Experts of a small language model.
Size: 9 layers, width 160, vocabulary 8192, 26.5M parameters.
Experts: 64 experts in each of 8 layers, 96 GELU neurons an expert, 4 picks a token, a softmax router.
Below are experts of layer 4 (counted from 0) of a mixture-of-experts language model. Rows are named router (the router's row for the expert), up (a neuron's input weights, with its number) and show model dimensions 0-159. Each number is 128 + 24 x the weight over its row's rms, rounded and kept within 0 to 255.
After each expert's rows: a language model's description of what the expert responds to. This comes from a sample of Wikipedia text that the model never trained on.

# expert 13
router [ 93 162 165 165 140 150 113 174 119 170 150  74  82  93  82 138 134 159  78 151 148 146  98 120 126  92  94  99 132  87 125  97 135 119 116 136  98 111  80 109  99 148 120 142 140 138 145  82 118 105 163 121 104 126 159 132 107 122 137 127 122  92 139 158 104 155 145 153 141 130  94 131 121 129  83 127 107  84 185 100 139 149 106 105 106 162 122  99 142 125 124 119 108  84 132  92 133 101 133 125 109 132 151 127 131 103 132 142 151 147  73 136 137 139  90 152 126  93 122 122 149 111  99  98 137 144 119 135 102 139 142 122 150 148 159 134 114 128 106 115 166 131 159  95 163 155 133 140 125 158 129  87 108 105 125 153 128 120 127 136]
up0 [ 97 124 136 120 133 101 112 160  98 137 126 146 134 131 174  91 111 154 159 137 134 137  78  84 102 107  89 127 117  77 149 103 134  94 146 104 115 167 159 117  89 101 152 127 106 116 135 141 114 132 128 126 114 158 176 161 146 148 148 142 123 122 170 166 104 136 147 128 147 129 147 181 127 144 122 147 166 133 156 128  83 159 176 151 103 142 135 166 167 142 135 154 104 111 169 145  78 110  96 107 131  78 108  94 122 128 117 141  74  99 126 161 143 176 109  95 127 112 120 126 159 108 143 140 140 110 106 154 125 134  99 117 116 100 118 118 115 142 145 121 106 110 114 141 121 138  96 148 166 105 156 165 134 122 134 140 144  93 130 111]
up1 [ 98 136 169 147 140 134 122 101 118 104 105 178  65 132 122 139  87 130 127 123  91 151 133 121 110 109 135 147  93 140 113 118 136 180 125 110  80  78 146 109 121 136 112 128 175 118 136 113 144 122 132 108 141  98 168 123 120 162 153 135 143 142 109 111 110 110 135 172 170 121 133 158 123 138 121  54 116 108 137 191 109  97 113  98 121 110 158 174 163 125 120 115 130 177 128 136 112 152 115 171 135 134 162 135 113 112 101 123 151  98 122 113 132 110 172 126 118 100 133 123 108 111 154 111 142 140 146 133  97 131 147 149 112 149 161 112 166 146 122 100 118 132 149 133 179 134 142 149 110 133 135 146 123  94 113 110 123  95 175 172]
up2 [135 104 113 155 133  99 144 158 130 149 141 127 136 142 144 135 159 121  95 120 149 136 125 117 122 108 142 114 141  95 180 122 138 159 125 129 142  99  84  80 124  99 113 128 185 104 131 156 116 106 128 108 136 135 157  84  95  86 101 125 154 148 145 127 111 155 142 114 152 154 170 104 122 122  55 102 157 111 134 132  98 168 141 135 154 106 137 133 162 112 149 168 137 141 115  91 168  90  97 102 144 149 118 118 117 124 100 103  95 160 118 142 110 105 107 156 145 105  90 156 147 126 110 161 151 123 134 142 132 106 140 157 125 106 125 121 163 147 110 122 177 107 125 143 188 105 169 127 117 162 119 121 132 134 132 181 127  75 127 143]
up3 [ 78 113 145 139 136 148 132 193 100 123 129 113 135 122 118 127  89 143  78 152 171 155 123 145 143 131 164 140  87 119 178  90 145 102 159 169 147 152 131 109 152 119 118  97 167 119 156  96 142 139 116 165 135 158 120 121 157 151 122 122 148 134 180 123 169 130 162 126 108 119 116 161 143 133 121 136 140 104 153  89 146 124 140 165 116 123 129 124 127 147 123  92 117 129 125 137 144 104 126 143 118 132 132 112 125 139 122 119 145 211  71 126 128 128 135  96 162 122 144 126 161  95  72 157 161 182 135 114 107 138 117 130 116 143 139 150  99  74 134 140 107 141 100 119 156 133 137 117  98  99 123 121 152 134 177 151 122 117 128 118]
up4 [138 126 115 138 125 131 165 183 127 133 126 103 156 118 145 110 151 141 134 134  99 118 114  91 109 125 169 179 108 116 144 128 137 130 183 116 141 120 102 105 125 103 109 133 137 123 140 117 118 137 123  92 168 127 145 114  60 149 120 122 116 127 166 125 160 119  83 126 126 113  94 132 126 114  97 130 133 107 120 111 166 148 127  83 178 158 127 126 123 149 161 140 168 114 105 126 146 151 122 176 122 114 135 126 127  85 101 132 171 169 120 126  98 125 112 121 148 147 161  79 112 129 115 139  91 102  99  98 113 128 143 108  98 123  96 109 114 127 107 106 103 147 173 141 116 113 119 145 144  45 145  95 163 100 163 123 117  77 117 135]
up5 [ 70 129 121 145 116 130 125 160 159 111 136 137 112 149 136 131 105 142  93 148 178 140 118 149 154 105 117  80 129  89 126 133 168 117 113 136  69  62 136 138 104 124 103 159 136 151 167 130 126 123 112 124 118 118 102 167 147 175 172 138 137 111 135 134 166 145 103  79 100 132 160 104 106 133 138 110 106 132 136 119 170 121 130 123 142 168 134 141 134 149 125 110 122  84 134 136 125 152 112 124 118 148 166 126 151 139 102 145 115 184 161 128 144 147  87 158 134 121 151 169 148 155 117 165 130 106 125 147 133 146 111 126 111 139 117 186 114  98 163 133 131 144 117 112 139 172  93 110 138 161 116 102 127 144  79 155  95  96 139 144]
It responds to: Table pipes and words in music chart, discography and award tables, such as Billboard, Hip-Hop, Albums, Nominated, chart.

# expert 55
router [101 154 130 155 142 147 125 150 128 151 142 105  79 115  94 142 131  97  96 126 171 150 109 126 140  94 110  92 122  81 118 104 138 132 117 100 121  98 113 111 107 153  85 119 161  96 159  97 135  98 150 132  88 165 138 142 118 142 117 138 146 102 121 173 123 127 172 182 140 137 122 111 144 102 120 134 114 105 152 109 159 129 105 100 116 151 116 123 127 145 108 134 152 101 112 122 120 131 102 156 113 120 130 116 164 125 135 122 156 175  66 143  80  90 116 168  96  69 134 117 131 127  95 125 122 125 140 144  87 140 105 129 170 131 154 148 113 113 124 126 137  99 151  93 172 146  86 111  96 172 124 117 114  90 125 167 145 142 145 124]
up0 [112 116 107 112 131 164 137 171 155 201 150 131 121 115 131 137 146 148 117 146 147 134 128 152 122 127 117 156 140 123  87 129 139 146 114 111 101 148 132 140 143 163 118 113 141 136 130 122 107  94 133 152  90 131 138 120 118  97  80 141 106 111 131 136 125 132 118 180 107  99  96 120 106 105 121 121 183 140 140  98 131 110 154 121 159 127 157  80 112 136 138 129  96 115  90 138 135 113 158 166 165 118 175 137 130 155 116 123 146 147 142 176 152  81 109 113 139 132 111 168 130 101 137 131 144 137 138  99 131 141 125 132 177 136 128 207 141 116 167 132 207 130 102 117 106 144  83  89  97 100  93 112 147 113 117 118 140 136 139 123]
up1 [144 107 126 102 125 146 123 136 104 129 103 132  87 159 101 158 136  94 147 158 126  93 154 113 163 127 157 142 136 169 130 122 120 147 145 146 146  80 139 129 101 122  94 136 116 125 159 178 168 109 138 130 164 140 172 124 119 103 104 129 176 130 155 141 130 159 167 162 146 186 132 156 129 107 123 114 108 112 127 155 160 178  91 104 120 162 157 103 118 121  88 153 132 165 131 114 110 115  69 141 144  96 168 102 152 135 109 117  99 150 105 144 112 166 136 138 131 109 148 118 109 119 182 135 101 119 158 125  96 132 135 129 136 117  89 144 148 107 131 128 174 140  81 132 139 121 113 141 151 128 121 102 110 136 115 129 172 118 178 146]
up2 [ 79 169  75 121 110 112 118 155 175 125 146 143  72 101  88 105 128  90 113 145 147 170 123 103 114 178 152 126 146  78 104 119 132 131 123  72 120 119 130 128  91 120 125 150 168 158 161 135 101 112 143 140 120 120 134 150 135 134 148 147  95 157 140 104 153 156 132 128 112 105 141 156 117  78 101 146  86 140 162 145 176 157 110 135 127 134 166 126 138 120 123 107 131 132 168 121 147 137 131 141 170 140 152 109 135  76 136 133 126 105 111 123 149 100 112 108 128  86  76 148 119 103  99 114 146 103  85  88 163 125 132 138 129  99 139 119 125 138 124 105 146 137 166  88 158 132 122 116 106 149 145 107 104 159 123 140 147 130 126 129]
up3 [ 99 121 126 121 133 147 122 155 112 124 129  79 131  61 125 143 110 157 117 112  88 114 140  87 102 125 174 137 130 134  91 142 133 134  93 136 130 121 164 130 117 167 138 124 149 100 114 172 146  94 104 132 132 150 149 132 106 142 115 137 153 145 117 167 127 119 132 145 104 117  80 148  78  89 120 152 119 140 141 182 143 144 163 135 127 143 116 103 151 116  80 161 116 164  88 121 149 115 133 124 184  94 158 135 183 133 149 120 131 106 123 155 136 138 132 106  92 168  86 127 155  94 113 123 152 114 126 136 107 174 120 127 133 133 102 135 146 161 142 135 124 140 146 141 113 128 119 152  90 129 121 124 112  71 153  94 107  79  93 149]
up4 [ 96 141 146 132 143 108 111 103 131 118 135 138 122 135 121 120 129 124 115 115 161 121 141 130 118  81 117 150 112  91 177 132 145 139 125 144 144  92 117 135 121 123 155 121 148  78 102  92 128 129 184 123  97 130 135  84 136  87 128 143 132 152 115 142 144 142 155 136 103 168 111 120 103 128 129 172 151 125 210 144 159 170 115 144 116 177 128 107 119 143 124 148 119 115 132 140 135 192 166 141 119 101 138 114 158  99 158 126 157 104 132 102 120  75 111 140 139 122 115 109  97 110  59 127 141 108 121 121 135 135 116 139 186 108 167  89 145 173 100 121 122 105 126 159 122 125 109 121 140 120 105 118 108 142 152 177 143 115 108  87]
up5 [106 125 109 154 107 124 147 111 105 117 128 145  92 189 153 145 146 113 113 119 153 147  99 123 152 108 146 112 117  97 148 140 103 152 109 123 131  72 118  95 100 123 122 116 129 106 148 114 142 109 137 118 184  90 110 144  89 122  90 138 127 149 123 109 127 162 161 173 124 151 107 147 169 140 138 131 145 104 106 168 132 153 142 139 102 131 112 126 177 133 118 137 173 164 110  85  67  88 125 116 132 116 126 126 140 134 125 141 131 170 162  97 118 158 136  95 149  96  99 111 120 134 119 137 115 106 170 139 128 123  78 138 102 109  99 116 160 102  76 115 141  91 108 116 113 112 141 140 172 140 151 106 125 125  98 108 184 160 131 147]
It responds to: Words about albums, films, songs and videos, such as album, film, released, featuring, especially in "from the album".

# expert 46
router [ 82 175 119 137 185 158 121 176  91 150 143 105  76 102 111 135 157 120  97 140 143 153 137  99 150 123 128 120 125 119 116  81 114 119 135 116 133  71  89 119 109 166 101 100 163 116 152 114 116  97 143 135 105 169 126 160 126 167 120 129 187  99 141 118 149 129 157 113 156 144 122 128 176  97 127 114 116  85 130 108 127 146 124 126 135 124 131 124 158 136 107 133 137 110  95  97 133 107 128 140 162 139 105 120 147  72  95 147 151 178  83 123  98 104  94 140 115  93 109 118 178 126 114  97 140 144 154 134 124 163 101 131 137 106 143 131 107 113 135 151 144 117 150 118 162 143  72 132 126 143 137 139 115 109 114 121 128  97 130 123]
up0 [115 136 123  98  74 154 148 160  81 166 194 119 108 125 112 130  75 116 107 138 107 187  90 144 155 102 135 116 122  99 109 124  94 136 130 124 157 134 119 153 136 159 114  72 129 116 137 130 118  91 133 123 116  97 112 158 118 182 128 124 160 150 136 176  86 112 138 135 171 102 127 118 125  98 119 135 126 116 139 132 125 122 123 130 134 111 109 103  89 137 100  81 161 142 114 100  90 129 103 115 131 101 173 139 178 122 142 127 116 134 111 107 160  84 144 164 110 121 127  98 125 118 136 158 113  99  82 145 118 116 136 141 122 110 157 141 120 126 157 125 132 139 151 164 172 141 128  98 122 159  87 131 117 114 110 138 121 154 110 168]
up1 [141 190 113 104 153 104 123 150 126 122 103 113 132 122 112 123 109  74 123 136 143 171 130 126 133 132 119 181 133 132 158 112  85 115 130  96 130 116  94 113 115 114 101 122  89 165 129 120 134 137 154 126  92  92 113  79 151 135 122 144  66 160 142 166 167 132 103 108 171 135 151 182 132 152 128 113 113 117 123 122 123 140 115 129 135 117 131  73 112 104 131 123 134 122 152 109 164 153  89 124 193 111 102 134  98 121 149 108 129 155 157 117 163 133  97  98 100 118 122 131 155 156 107 145 136 138 145 117 146 100 119  74 122 136 168 144 133 184 129 161 140 158 110 120 134 125 125  93 163 141 112 108 144 146 122 137 148 127 147 179]
up2 [ 69 104 163 154 152 123 128 162 143 140 113 108 103 168 135 125 103 108 135 149 129 130 106 169  84 119 112 116 153 106 161 111 140 132 151 128 104 176 102 102 109 114 127 121 125 146 119  58 135 164 109 104 157 120 150 139 118 131 140  93  81 132 134  94 190  93 136 133 116  83 136 115 141 123 151  84 132 121 161 107 171 129 149 104 124 145 114 148 138 127 124 156 157 167 126 101 121 127 131 123 140 148 104 171 102 127 164  78 135 109 143 132  85 126 148 148 146 131 181 124 130 142  82 118 119 119  82 146 104  93 130 159 123 169 176 137 128 117 128 121 142 128 164 100 123 116 107 158 111 131 127 111 125 144 152 118 140 143 110  87]
up3 [ 33 127 120 144 123 138 149 122 108 110  89 131 123 150 116 180 102 149 127 176 127 153 133  76  95  87 124 122 132 151 158 101 159 145 135 108 118 102 131 141 136 143 132 133 110 155 148 145 127 142 112 119 112 109 132  80 121 151 119 113 133 153 123 153 163 101 127 132 114 118  53 120  83 146 132 141 145 107 103 137 139 108 145  84 104 147 125 151 144 105 120 150 108  75 119 118 120 109 143 136 157 169 148 124 148 160 158 102 134 147 110 145 129 130 127 132  92 119 103 111 119 128 130 139 141 139 153 155 176 113 124  95 118 167  95 126  64  99 127 124 129 125  85 113 160 124 112  93 109  92 138 119 147 126 147  94 172 133 121 138]
up4 [114 131 113  92 125 136  97 139 145 181 154 123  98 146 132 143 184  92 121 137 152  94  99 117 148 152 101 117 120 159 113 111 137 135 111 117 139  91 119 129  77 130 130 141 100  77 111  78 143 137 163 159 142 115 151 138 110 148 122 133  91 107 178 133 165  99 169 139 164 134 140 115 128 100 126 108 117 128 140 141 134 106 139 140 128 145 176 123 148 160 142  99 139 145 150 140 138 105 124 175 168 111 157 135 152  85  84  93 110 157 138 135 150 103  84 111 130 134 114 105 163  98 145 125  81 127 112 116 106 130 123 138 153 119 133  67  96 102 118 147 158 114 125 115 157 129 108 153 159 101 158 129  89 113 127 140 133 168 153 161]
up5 [ 85 142 158 136 103 189 131 124 140  88 108 100  74 127 131 157 111 108 122 158 169 132 122 132 113 151 146  98 159  96 112 116 107 131 104 107 142 135 147 143 144 102 154  95 156 114 192 160  87 108 148 134 117 142 113 113 113 136 126 164 139 171 174 132 112 148 143 125 130 144  95 146 120  92 135 118 145 112 114 117 101 157 150  90  86 130 143 100 132 128 103  94  73 134 158 201  69 130 158 143 106 146 100 119 151 179 114 125  83 119 128 144 121 143 114 140 121 144 143 147 131 150 131 140 123  84 138 107 164  86 138 132 131 141 129 159 101 100 113 125 122 151 126 133 124  94 112 136 106 138 140 108 136 124  91 117 136 123 139 154]
It responds to: Pipe separators, parentheses and semicolons in tables and lists of people, plus role words such as born, actor, vocals, and country codes like SCO.

# expert 44
router [ 99 172 147 155 143 152 110 197 132 121 136 109  77 123 127 130 178 120 116 144 129 175 136 114 133 121 135 111 152 128  77  69 156 128 137 111  87 121 132 130 110 143 118 129 129 110 135 117  96 147 135  98 125 145 140 158 112 134 128 107 171 145 134 125 170 124 142 144 170 166 122 126 136 105 106  93 124 124 158  90 141 140 117 137 113 143 109 107 145 131  91 143 155 127 132 103 120 109  88 156 169 125 127 146 148 101 124  97 136 146 119 159  90 122 101 176 106  89 152 128 143 119 100 114 154 109 128 118  99 143  96 105 148  87 132 165 122 121 159 137 152  99 169 101 138 143  95 172 121 126  71  94 107 104  94 161 118 126 109  99]
up0 [150 156 129 165 128 135 144 123 121 153 124 141 141 137 102 126 114 134  84 132 138 148  97 125 157 115 150 107 125 116 132 105 106 156  85 111 102 146 138 132 130 148 117 133 141 174 128 162 122 134 123 138 139 132  95 174  80 122 132 133 183 137 122 129 117  82 152 177  97 119 114 122 156 161 111  94 128 123 164  77 150 123 157  95 131 138 120 147 133 155 147 132 145 127 101 133 138 114 180 129 136 125 105  90 168 125 121 133 160 133 156 185 120  98 148 109 102 171 134 140 142 143  84 141 123 127 147 142 103 186 109 116 174 122  71 168 130 112 158 107 101  97 100 150 173 130 128 117 128  94 119 115 107 112  82  93 108 144 142 146]
up1 [111 115  96 134 111 127 144 135 110 118 143  96 113 131  99 139 158 163 107 119 168  84 138 150  87 134 117 107 147 126 157 106 165 113 162 103  77 119  94 127 130  68 119  98  99  69 119 158  92 113 139 119 139 139 145 127 121 110 108 133 161  79 116 122 133 142  95 123 116 129 164 109 110 139 115 138 149 119 134 114 148 114 111  97 145 135 140  83 108 140  81 152 169 167 138 180 101 113 112 133 181 152 137 143 161 129 140  86 129 128 138 157 117 156 134 121 143 136 141  88 153 119 135 123 100 108 141 115 196 155 102 174 134 132 111  85 115 105 122 159 150 133 123 104 126 148  96 113 107 131 134 126  98  88 157 120 155 123 153 141]
up2 [ 90 130 146 131 143 125  90 115 126 122 118 142 133  87  67 135  78 173 107 116 139 122  84 140 136 128 138 161  93 139 101 150 142 162 144  95 123 109 109 106 148 136 141 129 139  98 159 129 118 112 141 178 123 130 142 110 137 123 119 135 135 144 127 100 107 127 135 146 141 107  94 123 114  99 118 135 107 125 168 108 134 114  90 158 153 223 133  88 130 114 127 135 134 115 128 149 136 123 119 106 102 144 139 123 142 127  96 151 120 147 110 155  94 127 168 131 148 105 152 120  91 127 127 168 169 148 120  68  61 143 116  90 160 161 119 150 141 140  88 148 121 121 135 107 160 159 100 110 149 109 119 115 121 104 161 168 160 134 159 135]
up3 [ 98 133 124 116 117 123 111 116 108 105  87 120 149 163 140 113 133 196 136 158 145 167 112 120 125 113 133 126 101 100 149 122 166 141 135 138 128 110  50 126 116 138 114 142 189 124 108 114 126 102 145  92 113 190 130 145 151 132  98  96 127 114 129 121 133 145 170 111 111 136 158 107 110 120 139 101 122 113 109 150 141 137 117 141 120 119 136 139 137 155 167 139 142 136 133 105 151 127  92 110 112  99 146 118 149  99 117  91 103 118 134 115 147 113  68 155 142  91 131 152 145  96 142 126 178  96 115 202 151 120 107 106 127 105 130 174 166 123 165 134 155  88 169 131 141 111 143 120 117 128 107 100 112 188 128 107 133 133 120 146]
up4 [103 149 144 129 140 121 125  95 119 137 158 137 110 176 128 149 166 103 113 155 113 106 135 117 141  98 137 114 140 154 132 120  93 112  93 103 139  92 119 154 115 207 129 123 139 135  87 115 146 127 127 140 132 132 126 117 111 171 118  88 150 125 169 170 104  94 167  88 116 137 154  81 129 141 146 150  95 128 143  92 120 100 149 121 111 124 104 130 109 143 155 130 187 161 101 107  65 116 109 111 175 132 148 126 148 144 128  95 115 161 106 167  80  95 163 112  68 112 111 158 170 146 117 150 135 139 119 106 106  93 160 134 116 145 130 129 119 131 134 112 116 131 128 140 164 112 102 114 111 116 133 108  95 125 108 121 141 106 119 152]
up5 [ 80 167  66 181 126 145 141 130 108 117 137 112 159 137 148 118 124 146 127 139 120 118 127 103 168 134 131 126 125 119 182 121 119 151 131  94  99  94 130 145  92 137 110 105 164 109 142 161 131 155 123 167 115 159  88 102  98 113 121 164 161 146 149 113 129 114 138 105 111 127 158 157 105 137 113 137 154 122 104 180 128 115 143 109 143 152 124  69 140 186 104 153 155 121 120 138 161 167 111 136 169 112 115 123 169  90 140 117 145 142 128 107 123 116 105 122 132 121 182 154 185  97 129 132 114 110 133 113 116 108 162 150 153 118 120 159 173 108 150 129 135 134 106 109 168  97 133 123 179 109 130 108  99 107 117 139 124 111 131 148]
It responds to: Hyphens and pieces inside personal names: double-barrelled surname hyphens, Mc, common first names like John, Michael, Peter.

# expert 47
router [ 78 162 106 163 152 160 112 167 108 114 152 125  91 129  93 132 161 110  84 141 139 172 153 107 106 137 126 115 109 111  97  91 125 154 140  94  95 111 109 112 112 169  74  91 140 116 155 110  90 117 172 117 137 140 172 143  72 154 113 141 158 105 162 138 145 135 148 132 138 179 127 141 141 104 104 122  98  79 131 114 147 181 121 121 122 104 111 118 148 123  95 152 106 115 127 115  98 109 120 136 130 106 147 144 157 102 117 136 170 166 100 135 117 133  87 161 118 123 154 144 131 117 117 112 147 153 155 125 104 157 102 131 136  88 114 164 110 135 137 110 134 104 150 117 154 147 119 148 165 144 108 107 100 113 107 145 146 119 119 160]
up0 [121 169 137 124 118 118 145 193 129 114 122 144 167 127 133 156 153 174 154 107 159 122 139 125  96  64 130 149 115 120 144 125 149 126 135 105 158 111 114 137 116 157 146 102 124 107 105 169 124 154 130 136 125 151 116 140 112 142 122 160 169 129 117  99 164 142 151 138 183 170 127 115 120  98 136 128 138 149 153 148 124 151 188 109 129 132 153 100 170 107 104 109 138 125 159 140  96 141 130 127 149 135 103 117 205 202 134 131 129 102 113 156 130 117 134 129 107 135 101 143 121 115 135 144 125  95 101 144 122 107 122 140 156 145 122 174 107 134 143 109 113 154  98 132 100 100 101 145 170 134 133 119 130 113 113  98 179  82 117  86]
up1 [ 95 125 106 146 145 135 101 165 156 126 136 141 156 115 138 140 153 112 103 145 124 125 144  98 132 115 105  98 110 107  78 118 126 138 143 129 173 110 155 114 129 102  96 100 138 152 164 128 135 130  94 144 123 149 194 124 100 133 127 131 169 121 120 118 157 139 124 130  99 102 131 154 128 117 172 137 171 152 134 144 111 131 127 136  84 128 144 113 118 147  56  70  85  61  84 103 107  84 109 103 141 158  97 140 160  91 109 114 120  83 156 140 111 126  89 150 102 142 165 127 144 133 112 126 127 122 151  92 152 152 138 104 162 100 135 158 122 132 105 102 144 110 131 146 161 115 105 135 150 125 143 129 136 168 126  99 150 107 142 150]
up2 [139 121 141 139 125 156 118 139 152 138 157 119 155  95 111 100 157 133 173 135 136  89 119 141 143 142 120 111 148 107 120 126  93 106 135 114 106  78  90 154 144 123  98 108 144 134 156 159 145 125  80 137 112 166  73 103 101 138 110 150 137 142 103 110 166 160 152 132 112 114 146 157 152 118  95 154 110 103 127  79 142 115 115 135 111 145 140 130 134 147 164 153 139 113 135 129 104 170  72 166 133 132 127 105 196 140  89 108 131 157 117 111 130  57 104  93  99 154 159 123 125 116 118 169 103 112 132  94 147 120 143  86 137  78 133 114  79 152 131 160 109 118 125 136 139 141  88 117 128  91 139 135 131 111 114 141 139 153 117 143]
up3 [176  89 143  96 160 144 153 114 142 130  81 143  91 124 113 151 125 144  92  91 105 118 114 133 157 127  72 144 128 133 111 106  88 160 141  95  59 148 122  81 131 115 131 166 111 102 129 167  94 140 141  79 126 116 159 102 130 109 118 139 133 113 135 146  96 103 190 182 100 144 145 113 105 148 103 143 104 140 126  82 157  64  95 135 166 132 101 142 142 124 128 114 140 173 148 119 129 122  90 133 136 154 116 121 131 127 100 115 142 155  95 109 131  82 152 122 142 125 139 110  85 144 123 151 120 115 132 129 116 107  99 101 152 133 131 154 129 142 152 121 133 130 146  97 116 161 131 129 143 121  92 150 124 141 155 124 138 149 119 108]
up4 [151 103 114 102 127 104 133 155 131 112  64 115 149 145 105 123 118 114 147 131 102 147 155 137 129  96 104 107 130 160 115 103 136  69 151 144 161 160 125 169 131 100 140 130 112  72 148 132 168 115 166  55  94 119 152 170 144 136 178 135 108 124  93 134 108 159 116 132 112 112 103 147 116 116 133 108 161 123 139 107 134 135 123 123 140 134 112 108 101 135 116 107 128  96 114  99 169 148 127  94 150 141 150 126 117 110 131 131 110 163 145 187 116 138 118 104 132 161 134 113 122 118  97  76 121 146 162 186  94 148  97  90 164 147 111 190 164 124 134 146 131 143  93 126 145 133 135 146 112 109 126 130 145 118 111 100 136 130 118 137]
up5 [161 146 144 156 157 163 148 142  97 131 129  91  81 121 141 151 118 151 121 137 115 136 118 131 128 134 122 130 151 135 105 125 142 142 125 128 177  99 104 111 116 135 128 130 128 124 139 147 130 107 178  92 117 171 104 165 122 121 134 121 157 106 106 147 111 105 128 153 131 140 124 126 110 131  93 102 151 150 126 119 172 138  98  71 137 122 127 120 105 131 123 135 149 137  89 126 131  93  98 112 132 120 133 117  89 131 100 116  75  95 111 161 121 147  88 111 107 127 136 158 166 158 157  96  86 127 168 185  99 163 141 137 164 155 157 148 146 106 166 145 158 145  87 116 143 130 131 116 112 124 134 117 100  68  95 161 131  88 147  62]
It responds to: Colons, pipes and dashes separating labels from values in infoboxes, lists and tables, as in Drug class:, Arena:, Seeds:.

# expert 11
router [123 158 161 155 175 139  84 150 102 151 153 115 110  71  88 128 174 128  88 136 129 141 148 106 107 106 112 110 110 108  98  83 136 157 136 115 123 102  93 126 133 136 130 122 138 133 163 111 116  74 145 108 124 134 134 131  90 179 133 103 134 117 137 164 123 145 133 158 166 158 136 136 120  83 117 105  92 100 144 116 156 169 118 131 136 136 116 104 130 133  93 148 141 104 142  99 126 123  76 119 132 114 160 156 147 116 112 120 150 169 108 140 132 123 111 159 115 132 123 116 162 135 149  91 141 171 146 120 117 173 107  99 131 100 130 174 121 140 141 138 137 129 178 113 170 187 122 123  97 158 140  93  88 115 107 116 156 126 114 136]
up0 [112 188 167 154 145 123 119 138 146 147 180 111 110 129 120 119 145  91 142 152 116 102 109  99  74 138 171 111 110  80 111 105 141 116 111 122 145 111 147 114  80  98 132 123 110 152 121  96 103 112 142 126 135 112 120 151 132 146 135 125 124 126 129 118 122 116 135 127  85 111 119  83 154  87 133 167  55 144 108  98 119 129 136  91 106 153 116 126  97 147 142 122 103 141 165 111 126 129 102 126 102 100 152 176 146 135 131 115 140  96 114 107  90 107  84 129  53  96 108 133 123 168 125 120 126  98 121 126 149 132 149 103 147  78 143 149 145 157  70 115 152 101 125 121 129 111 121 125 117 118 129  89  91 146 117 137 153 140 113 144]
up1 [104 122 104 156 131 134 112 157  78 135 142 133 108  96  77 122 147 126 124 145 132 106 139 103 137 174  96 137 133 104  75 124 134  77 121 154 127 117 111 131 125 112 134 118 126  97 162 120 142 109 136 134 163 137 118 151 148 143 133 159 127  81 105  89 121 104 121 181 129 154 104 108 151 135 147 127  70 108 133 121 115 143 113 156 155 145 130 134 137 121 122 117 118  87 128  98 149 142 101 154 122 148 111 126 136  77 115 138 155 124 105 107 122 124 118 154  80 128 132  99 145 130 128 141 106 177 101 130 114 152  85  76 136 141 183 144 121 126 139 126 125 131  82 136 107 162 115  99 182 141  86 126 182 171 143 148 168  90 150 143]
up2 [104 117 119  96 185 118 119 106 133 124 136 110 121 124 164 120  95  71 124 114 144 169 151 135 111 146  80 142 122 105 140 138 121 172 110 123 116 104 142 136 120 154 128 120 102  84 110  83 115 132 140 114  92 151 138 152 100 154 133 132 124 140 136 135  88 145 158 127 143 135 157 129 135 108  90 110 101 149 115 192 161 129 101 150 112 157 140 132 159 110 160 121 160 116 135  61 110 118 130 125 154 150 134 155 141 141 151  87 178 132 158 127 142 114 174 171 110 122 149 158 125 113  91 132 157  41  81 142 110 115 130 130 132 143  83 108 117 140 148 146 161 122 155 150 149 103 118 116 149 148 123 115 147 141 118 142 139 138 121 131]
up3 [138 153 126 116 125 102 131 103 120 153 125 125 140 125 149 118  81 106 161 172 155 165 146  88 164 117 116 140  97 142 145 126 152 182 130 140 133 115 122 126 122  98 154 143 153 159 131 148  77  96 126 140 154 128  95 169 137 116  73 123 130 130 133 125 176 137 195 156 118 142 135 148 160  80 120 140 123 122 120 130 150 147 190 137 113 165 110 136 122 140 137 153 170  98 136  90 142 104 104 135 131  89 138 152 143 177 136 103  97 108 109  94 138 100 155 113 119  89 168 148 104 150 153 135 156 137 136 116 130 104 114 129 104  87 135 129 114 121 143 137 147  85 135 147 123 120  89 105 113  78 162 100 105 112 128 117 129 125 158 108]
up4 [127 167 155 131 163 120 163 169 142  97 143 131 143 137 140 119 163 114 140 128 126 120  85 140 137  96 156 129 164 136 141 109 113 150  99 125 170 117  73 107 130 176 124 126 140 155 117 150 101 149 129  94 174 121 151 127 107 189 140 116 158 149  87 143 115  92 120  98 128  75 112 166 115 108  90 101 143 137  96 114  91 160 105 112 125 141 114 105 125 134 169  95 135 158 138 117 129 116 162 175 132  97 141 144 164 100 131 121 154 154 109 150 116 115 118 141 144 148 133 140 171 123 104 110 129 112 152 120 110 115 153 116 115 135 142 133  95 125 118 136 109  78 128 130  82  99 147 146 106 139 121  79 140  73 139 117 101 126  75 130]
up5 [101 101 119 146 120 122 106 120 111 122 186 132 135 100 129 146 111 163 132 147 189 105  99 141 134 131 127 123 123 119 155 129 150 146 136 143 148 108 142 121 140 120 151 109 145 104 134 140 126 152 118 138  86 166 123 147 153 108 127 112  98  87 119 103 135 158  97 141 194 125 105 122 143 125 178  89 165 138 133 147 154 128 120 150 135 147 137 171 115 108 126 134 127 123 147 139 148 164 140 135 126 149 112  90 140 118 122 162 113 127 161 129 101  87 108 167 145 156 127  92 142 141  96 129 133 172 123 166 134 163 101 116 119 182 125  89 131 124 112 117 134  82 114 138 122 101 102 137 128  54 104 160 135 122 137 141 204  84 132  96]
It responds to: Pipe, space or bracket right after a team, player or event name in sports results tables, such as Sarasota Open |, Portsmouth |.